config.yaml
num_hidden_layers: 12
hidden_size: 192
experts_per_token: 1
router_noise: 0.1
router_cosine_scale: 14.0
num_attention_heads: 4
num_key_value_heads: 4
rope_theta: 10000.0
attn_scale: 0.177
init_std_up: 0.0689
decay_shape: "linear"
batch_tokens: 262144
dataset: "wikipedia_en"
Below are experts of layer 4 (counted from 0) of a mixture-of-experts language model. Rows are named router (the router's row for the expert), up (a neuron's input weights, with its number), down (a neuron's output weights, with its number) and show model dimensions 0-191. Each number is 200 + 20 x the weight over its row's rms, rounded and kept within 0 to 999.
After each expert's rows: a language model's description of what the expert responds to; "mostly gets" lists some tokens that are sent to it at least half of the time. This comes from a sample of Wikipedia text that the model never trained on.

# expert 2
router,204,203,193,184,223,233,202,220,209,200,227,178,196,219,205,199,211,201,167,207,244,180,215,209,216,229,198,159,202,170,193,180,214,211,207,204,192,181,202,203,185,238,180,198,193,191,195,219,220,216,216,155,210,218,177,198,169,202,202,193,192,200,192,188,187,197,209,218,195,193,224,172,191,199,181,214,187,185,200,188,215,184,194,207,168,213,200,145,214,217,174,171,172,189,197,192,177,204,195,196,215,204,172,162,204,176,207,216,261,193,194,188,191,186,212,231,193,203,187,219,235,174,176,183,213,241,241,245,197,178,249,190,203,188,202,202,203,182,217,229,164,206,166,186,223,200,212,207,170,194,210,222,174,229,205,223,181,226,173,197,207,164,227,195,172,170,237,208,185,197,204,194,180,219,178,180,189,190,231,184,218,179,217,212,171,201,157,199,183,177,214,207
up0,173,187,223,205,193,218,220,168,175,177,229,214,233,191,176,162,218,193,194,231,206,192,202,184,177,185,208,205,184,201,185,172,223,190,187,183,226,209,213,214,230,188,183,196,204,219,224,228,189,198,200,209,222,183,182,191,169,157,205,216,154,218,224,194,175,209,192,214,205,172,228,182,196,233,219,196,183,194,194,198,182,197,205,229,231,222,185,192,204,247,205,205,192,169,187,190,173,188,225,191,209,197,231,225,214,189,188,233,161,173,187,199,193,198,183,211,189,231,178,224,224,207,183,192,179,220,229,221,196,204,250,194,182,237,202,194,183,189,209,204,195,200,196,179,206,218,147,241,240,193,221,188,208,211,173,205,197,183,183,198,178,222,181,206,164,187,193,219,258,205,182,232,198,180,214,200,171,185,184,197,206,202,210,176,217,237,185,190,213,218,183,184
down0,196,185,191,208,213,196,231,171,172,212,184,228,219,181,219,185,238,231,166,216,212,184,221,213,196,183,175,203,205,195,182,205,186,216,164,195,186,219,207,211,198,189,223,192,185,200,188,200,203,206,218,191,214,200,225,185,221,203,217,201,211,204,165,181,219,208,193,189,198,201,178,219,153,216,246,184,152,234,212,229,185,171,233,193,206,220,200,179,201,177,194,214,178,167,183,219,203,234,173,182,206,196,145,228,163,259,198,174,229,161,159,199,192,196,200,216,209,219,196,169,201,220,213,235,178,162,208,167,191,210,194,173,197,203,207,192,176,204,204,202,198,178,215,225,153,191,203,209,221,181,183,204,227,183,214,209,206,197,209,182,210,209,187,205,221,201,161,158,184,181,186,206,222,171,196,203,199,188,204,177,209,183,185,185,205,206,216,224,219,219,195,217
It responds to: Spaces, pipes and digits at the start of table cells in sports and discography tables; also word-initial pieces like res- (resurrection, resisted), Academy.
mostly gets: " res", "เ", " Academy", " -;", " ●", " National"

# expert 9
router,217,228,203,223,170,210,213,210,221,205,215,204,214,173,223,205,225,172,177,213,215,197,212,233,199,207,182,198,196,195,217,165,185,213,184,149,202,205,224,225,199,224,181,182,211,150,195,238,206,185,213,156,163,203,188,157,194,198,212,203,169,236,181,227,175,206,203,250,197,212,185,160,198,230,187,206,205,199,181,198,219,198,219,209,151,189,175,194,215,247,189,190,187,197,206,195,192,164,212,201,197,191,194,155,210,206,201,180,218,170,210,196,165,205,228,211,212,204,209,258,208,167,176,208,184,202,225,198,213,186,225,191,206,207,199,196,177,171,238,206,197,203,155,190,209,203,192,199,181,204,218,189,172,206,204,217,172,202,158,197,199,222,203,163,167,193,195,208,193,223,234,195,165,212,192,191,178,223,196,185,196,210,197,191,217,199,199,201,197,200,187,175
up0,239,208,198,182,197,197,197,219,213,192,189,204,188,230,202,179,192,231,198,201,234,220,236,230,182,172,149,184,179,205,202,190,178,196,184,182,185,226,148,168,198,201,177,220,232,178,180,197,204,195,211,237,182,186,170,186,194,198,211,195,220,176,221,217,230,194,198,216,208,196,213,199,221,210,169,202,187,185,217,234,193,176,235,222,215,214,199,168,207,212,190,190,173,195,217,197,164,216,194,189,183,195,210,191,177,149,179,207,221,212,219,202,234,151,184,192,162,166,185,217,186,192,200,193,201,218,184,219,219,210,206,230,198,187,190,210,204,191,197,191,197,205,219,216,208,187,224,195,211,224,186,209,212,188,220,185,201,243,188,169,201,145,200,201,240,194,166,189,158,166,200,175,208,207,197,181,187,212,212,162,177,192,187,244,218,213,195,221,179,188,217,210
down0,170,227,200,201,188,197,197,196,229,197,171,208,173,209,222,233,206,194,189,237,202,199,183,192,194,190,193,216,213,171,216,193,214,204,172,215,220,224,202,211,184,211,183,177,186,201,187,185,168,196,165,201,165,201,202,189,187,228,198,169,226,213,235,220,215,218,199,187,220,229,216,220,219,203,201,199,219,217,168,236,169,202,182,202,187,225,182,167,210,209,194,201,166,187,191,165,189,191,201,225,194,249,221,186,176,193,226,197,173,181,222,155,240,189,232,236,213,188,234,176,225,251,178,197,167,203,210,180,178,208,201,221,228,183,220,227,217,182,200,188,188,209,216,188,204,177,175,177,202,225,196,229,206,193,221,185,202,210,161,185,215,192,208,199,232,189,172,199,227,197,159,198,221,211,237,192,213,187,168,174,208,200,216,160,191,226,199,184,185,210,196,201
It responds to: Function words like from, since, it, that, there, born, often before dates or origins, e.g. player from France, held from April.
mostly gets: " from", " since", " there", " total", " it", " we"

# expert 8
router,153,233,199,168,229,216,215,198,186,225,207,220,200,187,203,244,225,197,200,211,181,198,193,199,201,202,207,206,237,186,208,216,206,216,192,175,196,187,222,172,240,216,199,178,246,180,192,210,212,203,226,197,164,197,189,183,191,197,213,182,173,226,201,207,201,204,173,200,180,194,196,229,205,217,178,200,219,193,207,205,228,196,193,192,206,184,195,207,207,210,182,194,177,145,205,199,156,194,192,200,209,226,201,194,210,189,197,207,224,204,246,203,217,202,221,192,222,203,164,234,225,143,188,204,238,164,226,207,200,178,222,195,196,173,196,209,203,212,248,209,215,205,196,198,229,225,213,170,216,223,201,189,163,221,196,219,177,217,153,202,198,200,186,202,229,204,177,218,204,196,222,221,215,207,172,199,177,209,206,179,201,167,188,192,176,214,196,218,152,143,222,199
up0,183,188,200,189,200,193,218,226,221,195,192,208,208,224,201,203,210,195,193,185,214,217,208,166,202,241,184,195,223,134,190,184,188,204,213,235,155,185,178,206,213,208,200,216,185,212,205,206,190,194,217,244,213,173,224,202,178,281,173,210,203,159,188,173,161,174,191,204,202,222,187,218,192,192,192,219,174,192,190,212,191,185,226,206,220,221,204,184,219,190,190,219,167,163,192,228,205,179,238,196,207,178,206,193,189,184,173,193,208,188,205,209,167,205,169,223,196,187,226,207,223,189,182,188,225,210,208,208,171,218,190,214,203,196,168,219,257,205,203,219,209,212,205,211,216,178,178,177,209,217,207,228,198,204,183,213,178,189,186,185,201,204,225,218,213,190,200,220,172,215,197,233,215,204,164,227,221,222,176,242,219,238,214,188,186,197,166,209,214,195,202,199
down0,218,190,247,189,227,199,162,213,194,170,214,184,194,251,200,186,211,163,179,191,209,258,233,203,192,209,200,181,213,212,224,210,178,201,226,199,193,196,177,208,187,211,192,209,183,193,186,203,175,212,210,154,192,229,232,234,206,206,204,148,244,210,220,192,199,188,235,204,231,203,208,198,207,237,165,199,203,197,202,195,159,224,230,216,214,208,218,204,209,191,213,183,180,167,220,231,193,193,175,201,203,178,203,173,228,179,209,194,231,219,216,194,210,210,184,210,198,195,216,233,198,185,217,182,214,191,204,207,228,180,224,211,217,235,160,201,172,164,197,174,169,233,188,174,178,179,205,190,181,197,215,202,211,192,205,196,202,215,190,132,213,210,223,174,205,204,199,212,191,206,213,185,196,202,218,209,192,213,219,186,193,223,181,200,192,197,207,209,151,212,214,200
It responds to: Field names in infobox-style lists before a colon, such as Capacity, Status, Born, Genus, Coordinates; also the preposition in.
mostly gets: " in", "|---|---|---|---|", " Succeeded", " Genus", " Coordinates", " next"

# expert 7
router,193,193,167,192,200,213,218,202,232,230,218,171,201,225,205,205,207,175,167,220,194,162,212,203,210,208,189,159,196,151,191,218,199,209,220,168,172,167,196,198,200,248,179,219,220,179,195,226,219,198,226,193,193,211,168,199,159,207,200,221,184,219,201,227,182,179,192,226,183,201,191,161,229,211,182,215,162,198,245,197,202,175,209,226,193,233,196,173,227,238,172,166,192,181,176,219,189,175,202,164,212,212,185,186,191,190,224,195,216,181,201,196,197,170,233,199,204,181,199,210,208,188,194,154,219,228,202,230,224,183,228,194,214,179,213,207,181,214,206,220,181,208,193,200,198,227,204,204,201,163,196,222,181,217,186,214,203,206,164,181,216,161,219,206,177,191,219,194,210,200,202,218,187,227,157,198,208,221,232,179,205,201,223,180,197,240,199,213,201,203,207,190
up0,195,168,186,194,209,200,220,202,184,198,207,180,221,202,229,236,211,206,204,196,213,225,167,211,230,178,152,216,190,191,215,203,216,230,227,179,180,225,182,210,222,191,206,198,203,168,173,200,217,191,204,196,184,204,192,168,185,233,194,191,175,171,221,197,198,177,161,255,220,199,175,158,193,174,211,208,212,228,208,190,192,196,246,204,189,180,183,216,187,154,213,197,238,199,214,194,205,184,188,214,209,204,183,192,208,182,180,211,204,228,187,220,185,184,217,186,208,211,204,189,216,199,194,139,214,206,237,162,197,201,220,209,221,214,226,238,206,176,216,166,205,179,208,210,182,236,172,171,179,221,238,172,206,191,214,200,166,212,175,234,213,228,210,199,193,188,190,204,209,189,187,227,195,202,171,178,207,212,214,190,229,159,196,185,180,197,215,229,202,192,191,229
down0,193,189,199,209,217,191,210,182,205,199,217,186,225,212,196,175,193,199,179,188,158,192,202,228,191,211,177,209,166,205,191,220,218,224,176,198,184,231,210,194,202,187,202,216,166,185,180,207,178,235,201,200,215,190,200,205,225,172,182,201,211,172,217,198,248,182,183,180,234,185,215,183,219,204,227,204,200,181,179,228,211,199,240,206,225,187,219,181,222,212,193,239,209,188,234,207,200,189,153,194,209,192,193,199,217,200,172,208,156,203,209,188,207,164,208,216,159,196,209,222,214,186,210,233,221,170,179,174,199,198,220,208,188,224,196,209,195,242,208,166,236,193,193,209,231,205,168,236,168,185,197,224,204,210,211,183,196,226,192,266,209,188,205,173,234,175,203,205,180,216,182,184,218,201,204,189,190,173,239,235,176,199,219,192,242,209,197,189,174,197,193,169
It responds to: Articles and possessives opening a noun phrase, like the, a, its, their, his, plus adjectives such as same, new, large, Danish.
mostly gets: " the", " its", " their", " The", " same", " large"

# expert 11
router,190,208,196,219,200,256,205,236,218,190,196,189,214,216,195,208,224,191,202,216,199,171,192,194,195,199,152,149,188,195,214,186,190,235,201,187,198,186,174,176,204,214,192,187,226,198,210,240,218,168,206,188,177,201,178,193,179,211,206,201,192,226,201,201,171,187,191,233,180,215,215,199,206,211,211,230,188,191,196,198,223,191,207,236,184,217,185,145,227,208,193,196,194,195,189,212,183,209,205,208,185,216,206,150,199,171,204,203,210,197,202,202,216,166,215,239,224,188,179,203,211,165,196,165,227,215,237,217,204,183,272,212,198,194,207,210,221,179,212,248,213,203,184,179,217,218,210,182,196,203,213,209,198,211,211,191,203,221,172,184,193,164,218,207,166,183,196,205,230,207,202,217,191,215,195,192,167,235,255,183,207,191,201,188,214,201,177,204,189,147,184,221
up0,174,171,224,186,245,184,164,207,224,208,199,194,223,173,197,222,172,217,206,203,182,205,203,201,201,190,219,222,193,200,202,233,208,158,253,223,217,180,214,217,212,210,212,151,200,177,198,179,207,248,227,164,200,164,190,200,196,186,214,179,199,176,211,219,212,191,185,206,218,207,181,194,172,180,200,184,167,206,225,169,223,201,250,186,162,244,187,216,209,209,220,161,191,190,217,211,212,185,222,201,220,182,187,203,225,220,207,180,211,223,228,200,193,231,192,237,181,206,171,212,238,228,189,208,190,173,206,161,214,189,166,202,203,210,193,200,205,208,227,193,214,214,212,192,216,228,200,220,179,206,213,156,201,180,193,191,184,198,188,221,195,202,207,208,177,189,208,228,197,180,219,196,194,194,208,187,218,158,195,190,174,184,176,170,189,205,216,194,217,166,232,195
down0,210,212,209,174,201,201,195,182,204,196,213,160,227,186,215,231,175,226,175,263,203,193,175,213,192,204,220,187,199,253,216,211,214,195,215,217,232,175,203,177,205,210,226,157,216,213,221,192,218,150,216,174,216,218,192,228,218,204,196,229,211,190,209,240,201,197,198,166,218,251,215,200,195,192,173,201,172,212,179,175,224,183,195,195,231,238,198,219,224,203,192,182,212,196,178,226,222,212,209,208,169,200,227,170,178,233,209,197,219,191,179,181,135,183,193,208,208,196,185,236,197,198,199,204,185,189,193,177,212,219,168,206,223,183,193,193,216,213,203,198,187,195,220,227,219,201,179,198,196,202,220,204,197,202,209,214,177,175,173,186,176,172,194,216,232,220,212,202,202,191,197,198,188,197,203,214,234,174,169,187,192,182,148,211,199,191,210,224,173,203,181,208
It responds to: Given names, place names and surname pieces like York, David, Charles, Carolina, -ton, -ley, plus list dashes before Coordinates in geography infoboxes.
mostly gets: " York", " David", " James", " Thomas", " England", " Charles"

# expert 14
router,216,203,179,175,185,195,238,203,249,223,184,174,210,209,230,214,177,181,166,219,244,148,213,216,190,201,181,167,185,182,202,195,206,204,191,169,204,190,219,200,203,229,155,176,216,209,214,211,205,210,242,186,184,196,213,211,182,185,193,212,199,229,195,219,220,161,203,209,166,194,197,171,229,199,177,226,187,200,238,191,195,186,218,217,179,221,196,203,228,244,187,181,183,200,179,206,210,188,212,194,217,204,181,192,197,179,234,200,210,185,196,203,191,173,195,215,190,180,178,208,193,188,185,171,243,211,185,214,204,228,210,213,221,195,241,221,178,181,191,219,189,250,188,200,195,228,230,201,205,188,188,193,190,182,173,211,209,184,171,173,241,181,221,201,185,199,212,238,214,173,180,218,190,228,180,182,200,238,199,177,210,180,229,182,213,198,187,224,193,207,233,208
up0,180,205,202,211,206,200,176,241,207,203,189,205,220,172,196,166,196,211,240,221,193,255,201,179,202,225,250,200,206,206,207,222,178,193,198,181,202,187,176,156,233,195,214,178,227,166,212,206,230,224,198,188,198,218,197,202,192,179,183,243,200,200,247,248,221,219,203,192,202,198,203,186,237,179,198,178,175,233,175,179,213,199,203,191,201,191,217,237,198,179,184,197,210,193,202,217,187,223,243,193,191,204,197,205,195,233,206,208,232,206,206,177,199,208,172,209,199,181,197,211,219,179,171,204,181,206,193,214,229,186,215,174,201,228,206,191,190,199,216,213,175,200,159,203,195,211,252,198,149,191,230,218,218,205,194,201,199,194,208,192,191,162,205,194,164,143,205,216,192,171,218,188,185,189,187,189,212,215,234,190,231,159,196,199,207,192,206,175,197,210,209,189
down0,184,199,203,205,192,234,176,213,187,186,192,184,220,194,198,167,174,245,212,227,199,195,219,181,204,229,220,189,222,214,229,202,252,222,202,179,178,223,184,183,194,192,202,196,240,167,197,195,178,203,234,190,186,223,208,204,209,196,193,184,205,182,228,208,214,227,180,185,216,200,190,193,198,194,188,189,190,189,159,184,194,202,170,209,173,189,184,231,193,214,181,179,205,168,231,193,196,180,239,214,199,210,202,206,196,204,164,192,212,216,204,177,211,204,168,217,235,193,194,154,201,188,234,232,208,212,224,195,214,189,218,209,166,251,190,186,184,216,193,213,230,193,193,216,188,221,222,204,178,192,235,209,213,226,219,188,195,176,196,215,171,208,195,226,204,163,190,215,206,202,177,179,197,192,179,228,173,201,217,241,194,193,232,196,201,187,185,206,162,221,200,123
It responds to: Closing == markers after wiki section titles like See also, Career, Roster, Production; also odd symbols, byte fragments and coordinate marks.
mostly gets: " ==", " ON", " FC", "″", " ·", " Poland"

# expert 10
router,174,208,183,178,171,210,187,179,220,217,230,195,184,234,201,194,213,186,217,227,192,178,204,240,235,244,181,189,185,194,195,229,190,221,190,193,191,173,225,211,213,233,164,209,204,191,211,238,236,211,213,155,199,203,191,212,173,237,195,197,189,228,205,189,161,166,194,235,171,218,206,162,213,197,204,230,182,174,252,202,217,185,218,214,170,187,169,180,222,207,177,197,196,191,191,205,193,225,214,197,206,201,177,174,228,191,198,181,206,190,202,222,198,192,207,223,201,176,200,238,191,200,199,164,196,206,206,193,230,195,182,237,212,201,234,214,190,168,186,258,171,220,175,182,199,215,195,192,214,191,204,215,182,220,199,230,207,221,207,168,189,191,220,186,181,188,237,185,192,176,209,196,197,199,182,181,189,199,192,180,221,191,209,168,208,220,174,207,202,196,163,218
up0,219,203,198,216,204,185,215,190,223,190,222,198,216,190,197,203,217,236,179,212,242,191,193,188,230,190,184,209,217,153,230,201,208,226,217,219,207,199,209,195,165,200,159,203,211,201,189,180,167,182,232,174,164,204,217,162,210,177,210,240,203,208,184,204,200,217,184,169,204,175,237,204,193,182,218,202,203,203,220,237,221,208,177,207,229,183,230,215,212,210,176,216,165,208,204,196,193,189,190,166,204,180,217,221,152,178,194,230,184,186,218,208,227,189,244,187,194,171,163,166,190,193,175,209,256,195,211,187,192,198,219,172,213,196,189,214,196,189,223,234,220,211,177,180,197,205,201,210,175,191,236,222,207,170,180,192,229,185,180,198,191,224,195,176,156,204,182,214,192,192,203,219,192,229,211,226,183,198,204,208,205,179,204,212,243,213,172,191,209,197,234,216
down0,219,208,214,210,230,210,238,173,201,195,211,169,187,242,190,205,180,257,174,196,204,170,203,194,225,191,171,205,236,179,193,177,180,201,192,208,195,193,223,191,171,190,187,190,222,197,206,192,239,171,186,230,220,242,195,223,207,201,172,166,211,221,177,196,165,210,197,194,156,223,226,226,202,181,207,201,215,239,204,183,170,220,209,212,229,188,219,209,173,180,199,209,185,201,151,164,187,167,217,186,201,195,213,182,173,164,195,221,224,186,230,215,224,201,193,177,168,192,194,196,204,180,196,210,230,188,199,204,206,210,204,236,205,212,205,193,197,175,182,190,200,204,199,235,210,218,203,194,210,196,212,174,219,217,193,188,179,160,165,207,224,173,184,204,221,209,199,202,214,184,228,192,190,218,206,186,194,152,211,234,231,238,191,191,224,198,206,182,215,226,187,206
It responds to: Main verbs after a subject and linking prepositions in running prose, such as acquired, promoted, offered, as, with, through, against.
mostly gets: " as", " with", " became", " made", " through", " where"

# expert 3
router,178,193,191,214,191,204,210,238,226,207,221,184,190,218,196,206,213,207,206,206,220,162,198,216,231,225,187,189,176,183,217,191,207,195,196,186,184,179,163,226,208,255,174,197,216,191,225,228,211,206,203,163,196,224,201,190,164,195,220,214,170,233,207,222,181,201,172,221,164,216,195,191,200,208,202,194,198,197,228,169,245,177,196,223,185,206,204,192,223,191,216,163,191,204,194,227,191,202,193,205,193,207,197,174,217,205,211,217,225,176,191,169,221,173,236,209,219,217,214,259,214,201,214,172,218,214,249,216,236,202,285,209,224,183,189,228,186,189,190,227,185,207,186,193,218,208,169,216,211,191,196,212,180,210,199,224,198,230,179,179,200,174,208,208,196,189,211,209,203,219,214,200,167,209,201,195,205,203,234,208,224,183,229,185,203,197,200,222,185,169,201,189
up0,213,235,232,217,237,185,241,211,210,197,199,220,189,170,200,204,159,213,205,192,210,181,184,209,210,212,216,199,225,227,197,185,216,208,183,203,202,204,182,203,169,208,207,190,184,208,197,200,203,164,221,219,189,155,216,209,186,207,179,182,211,167,227,148,172,207,210,165,193,199,162,216,209,207,211,210,203,220,162,233,172,215,198,207,206,202,211,194,219,163,186,206,220,200,227,229,193,225,221,182,185,238,196,204,199,191,208,250,203,266,196,200,163,206,204,231,218,206,202,216,210,195,186,200,208,176,202,214,189,201,231,172,209,231,192,189,178,217,203,178,211,198,199,194,152,189,186,174,200,217,202,205,225,208,191,217,209,188,151,192,212,183,194,233,213,200,190,197,192,174,173,183,177,240,209,223,182,187,157,178,198,224,215,230,183,196,198,202,183,163,213,212
down0,232,220,188,187,184,231,158,168,203,225,212,168,216,163,174,190,169,193,244,196,203,202,194,205,225,175,190,197,191,214,208,220,184,182,218,227,214,232,211,188,220,210,194,211,226,168,162,192,190,242,183,179,209,205,202,203,195,201,188,207,183,178,209,229,189,180,184,210,198,190,228,215,204,200,180,183,193,202,210,171,207,210,212,192,157,192,209,216,199,183,178,197,161,188,198,186,211,173,197,172,218,219,224,230,212,212,174,220,237,218,204,233,181,169,182,216,218,174,210,221,193,227,194,187,161,181,192,227,225,204,211,179,224,189,196,182,167,188,172,222,206,185,183,208,200,202,218,196,217,235,240,189,217,200,204,184,194,237,249,213,170,192,209,226,173,183,225,202,227,178,195,219,187,188,179,211,223,209,237,192,183,193,170,183,199,212,233,203,212,203,166,223
It responds to: Head nouns after articles naming a topic or domain, such as film, game, season, election, photography, music, band, often in section headings.
mostly gets: " game", " government", " building", " film", " games", " band"

# expert 0
router,189,222,196,197,191,219,204,206,231,213,225,185,237,213,205,213,220,201,196,206,213,200,207,205,204,243,183,161,186,153,192,172,199,239,199,179,193,174,205,188,237,222,160,213,220,184,195,218,222,195,204,171,209,203,218,209,175,224,216,204,186,194,209,225,203,200,202,225,179,205,209,187,201,237,208,249,188,184,200,161,248,192,209,208,185,206,212,155,218,199,179,188,207,179,198,187,202,173,193,177,218,217,185,195,215,203,214,185,246,207,215,140,193,205,212,206,195,199,204,221,222,193,180,173,233,225,206,230,193,190,218,197,210,203,178,202,195,191,184,219,178,223,158,177,194,222,189,204,203,174,192,179,175,211,219,219,183,210,181,166,219,160,199,169,158,186,229,220,214,211,223,199,190,206,174,190,208,205,220,183,193,178,205,183,176,198,164,202,168,186,171,169
up0,235,154,197,224,160,251,187,221,205,212,226,202,185,203,223,199,195,197,188,185,181,199,197,200,261,169,244,208,186,216,186,214,214,200,183,174,200,174,227,208,207,200,184,226,211,213,208,206,217,171,231,190,171,207,200,233,189,226,217,225,222,204,215,173,179,213,186,213,207,203,168,227,198,193,202,192,194,204,175,199,216,187,184,203,204,157,220,260,198,196,215,203,191,197,165,200,212,179,209,168,154,204,196,159,193,179,220,226,188,198,222,211,206,195,208,200,201,172,193,234,228,189,193,174,158,235,169,253,212,176,193,200,184,179,227,215,185,227,240,211,173,195,226,158,212,201,210,202,226,198,189,167,209,205,205,187,207,201,184,175,221,210,207,196,218,202,211,170,209,213,191,214,205,214,185,202,203,204,203,213,199,183,184,204,183,222,192,210,190,204,201,211
down0,218,215,195,195,228,208,193,196,194,181,176,178,224,192,197,208,210,201,181,188,198,221,174,221,186,207,169,190,176,201,180,181,195,178,196,228,155,204,204,179,194,229,192,222,210,239,205,205,190,210,177,217,200,205,193,186,197,167,193,208,194,189,198,240,218,201,176,191,235,201,180,147,218,229,179,217,214,220,239,182,198,167,238,203,195,190,194,190,209,194,164,181,206,199,226,168,202,193,210,218,187,167,215,230,217,205,175,192,211,220,211,167,186,201,241,191,196,200,157,205,144,174,220,222,210,194,206,182,203,221,211,213,190,195,194,189,234,175,207,199,248,206,208,232,188,199,206,164,209,217,210,223,203,218,176,181,180,212,192,189,173,211,183,173,217,237,200,204,220,228,235,243,214,161,207,170,193,210,203,191,213,192,233,160,215,201,192,195,186,223,227,184
It responds to: Individual digits within multi-digit numbers, years and table figures, such as 2011, 1,109, 90; also word-initial prefixes like ant-, mult-, pl-.
mostly gets: " pl", " ant", " prot", " p", " ±", " im"

# expert 12
router,178,206,169,188,190,231,199,197,217,223,209,193,208,194,209,234,232,178,217,200,236,184,200,208,236,210,195,203,182,195,206,187,174,227,194,201,196,214,196,178,206,248,147,174,215,207,211,203,242,219,199,188,195,224,216,212,172,224,221,192,192,190,232,216,172,188,179,204,193,199,209,169,215,203,199,239,199,212,203,203,209,209,221,229,195,199,208,168,200,226,182,212,200,215,202,240,194,200,190,184,222,233,171,186,206,206,223,201,228,200,228,171,205,175,221,231,231,216,200,209,240,158,172,162,198,216,218,245,209,192,249,217,194,196,208,218,215,196,217,187,201,220,169,184,204,211,207,190,182,197,185,228,208,217,203,201,208,221,166,207,236,163,237,198,189,206,208,194,218,207,217,208,200,221,203,202,186,244,221,205,207,172,191,182,212,210,203,242,176,156,171,200
up0,222,189,186,157,181,196,183,189,197,200,216,222,209,202,212,197,188,219,202,194,179,195,212,211,182,195,153,199,164,175,199,189,211,188,236,225,178,193,235,198,215,215,189,166,177,217,239,199,143,178,191,223,203,224,195,210,220,197,177,219,155,210,182,174,197,213,216,218,230,219,197,176,192,205,226,218,246,209,211,186,205,182,214,228,229,210,216,195,192,180,195,212,231,198,223,185,170,189,162,224,209,247,196,186,208,180,172,219,201,186,194,231,226,221,194,196,187,207,206,210,197,193,236,205,175,163,216,197,198,208,150,199,206,200,192,202,202,186,229,232,197,187,176,234,200,230,201,193,204,179,196,199,189,164,168,199,176,217,185,209,199,178,200,200,193,196,232,214,232,221,186,152,215,221,192,200,185,216,210,205,162,172,213,196,194,237,203,215,225,192,179,209
down0,174,178,210,205,238,194,214,222,159,214,155,185,173,184,197,215,182,205,173,213,245,205,187,215,203,215,197,208,198,241,184,191,146,212,205,221,193,204,165,204,186,185,171,237,230,181,192,184,197,195,233,200,188,174,191,193,210,190,185,164,196,190,200,196,212,159,166,192,196,171,238,191,210,242,203,190,231,165,185,205,156,191,209,218,184,196,158,195,210,200,193,220,182,201,185,176,209,205,199,245,197,196,216,208,207,217,195,229,178,204,252,188,199,225,174,216,196,185,191,198,215,191,217,215,215,206,175,187,192,207,197,187,180,182,206,236,179,207,196,195,219,189,204,193,212,201,191,199,175,211,218,220,216,233,240,175,184,233,214,155,200,199,203,210,172,200,198,200,225,204,213,206,175,232,186,192,199,154,206,195,207,201,224,211,222,219,226,224,221,207,187,175
It responds to: Middle and final word pieces inside non-English names and words, such as Tamil, Yoruba, Somali or Turkic names: Oor-u, Tat-ar, Af-ra-x.
mostly gets: "z", "u", "ō", "uk", "aj", "ă"

# expert 6
router,198,211,184,204,177,219,203,232,206,195,213,195,212,185,233,229,213,206,172,206,200,157,221,208,230,228,173,190,187,192,191,202,203,194,219,202,163,175,206,183,189,210,192,196,176,181,205,236,201,175,217,158,205,225,207,206,175,211,217,202,192,205,201,213,211,180,168,192,189,215,239,181,216,214,219,223,189,211,238,152,231,179,198,218,198,189,199,202,238,194,181,201,172,186,173,205,179,177,215,190,206,201,174,186,204,218,209,206,234,174,187,156,205,170,236,196,210,204,201,191,199,203,188,194,234,195,242,201,205,180,230,226,229,197,218,218,195,207,196,214,179,217,160,186,212,200,205,186,172,191,187,182,201,243,189,206,193,229,191,195,238,208,192,191,176,175,242,204,224,193,186,243,188,222,183,195,225,227,227,157,237,197,212,183,219,195,161,224,189,192,170,189
up0,185,249,197,174,181,217,214,206,233,220,237,214,201,222,221,212,229,186,174,195,188,178,207,167,223,205,203,196,177,189,204,196,200,195,186,183,187,191,192,183,211,205,192,184,192,157,141,213,219,185,213,205,195,222,240,197,211,214,165,203,235,192,221,225,211,200,193,205,178,232,202,185,203,169,199,189,207,182,197,222,233,176,180,199,190,207,193,220,197,195,179,211,190,183,206,180,178,199,176,237,205,212,234,199,191,201,226,155,185,234,199,197,216,190,210,176,208,208,235,181,190,197,197,211,203,184,201,189,191,213,172,189,216,173,189,183,168,245,218,220,207,225,164,203,198,228,237,192,189,230,227,190,143,211,208,203,231,227,180,151,177,198,199,184,220,206,214,198,189,199,190,196,190,246,187,159,197,217,220,199,214,194,188,230,219,171,187,212,218,189,219,217
down0,197,201,196,173,198,195,179,198,194,203,191,207,204,160,156,198,205,176,187,202,177,234,192,209,204,208,164,183,181,230,230,221,215,200,196,243,205,204,187,178,160,172,205,203,173,206,236,182,206,184,197,179,172,180,148,211,188,230,181,215,185,197,208,203,253,224,215,196,184,208,208,191,195,153,209,212,201,203,192,221,191,226,191,211,193,185,191,230,210,203,192,209,210,203,221,181,193,203,202,199,208,162,224,204,187,203,190,211,193,201,216,210,184,215,183,199,201,213,193,157,197,254,167,233,197,204,164,213,197,203,203,175,198,226,203,205,189,174,189,188,224,216,215,184,227,221,205,210,189,203,190,169,178,231,143,211,207,211,216,182,192,216,208,201,192,189,221,228,217,204,210,190,214,137,204,192,261,179,176,194,238,194,221,201,197,220,181,226,195,189,192,169
It responds to: Line breaks before section headers, tracks or table rows, plus auxiliary and linking words like was, been, also, then, however.
mostly gets: " also", " been", " was", " then", " but", " while"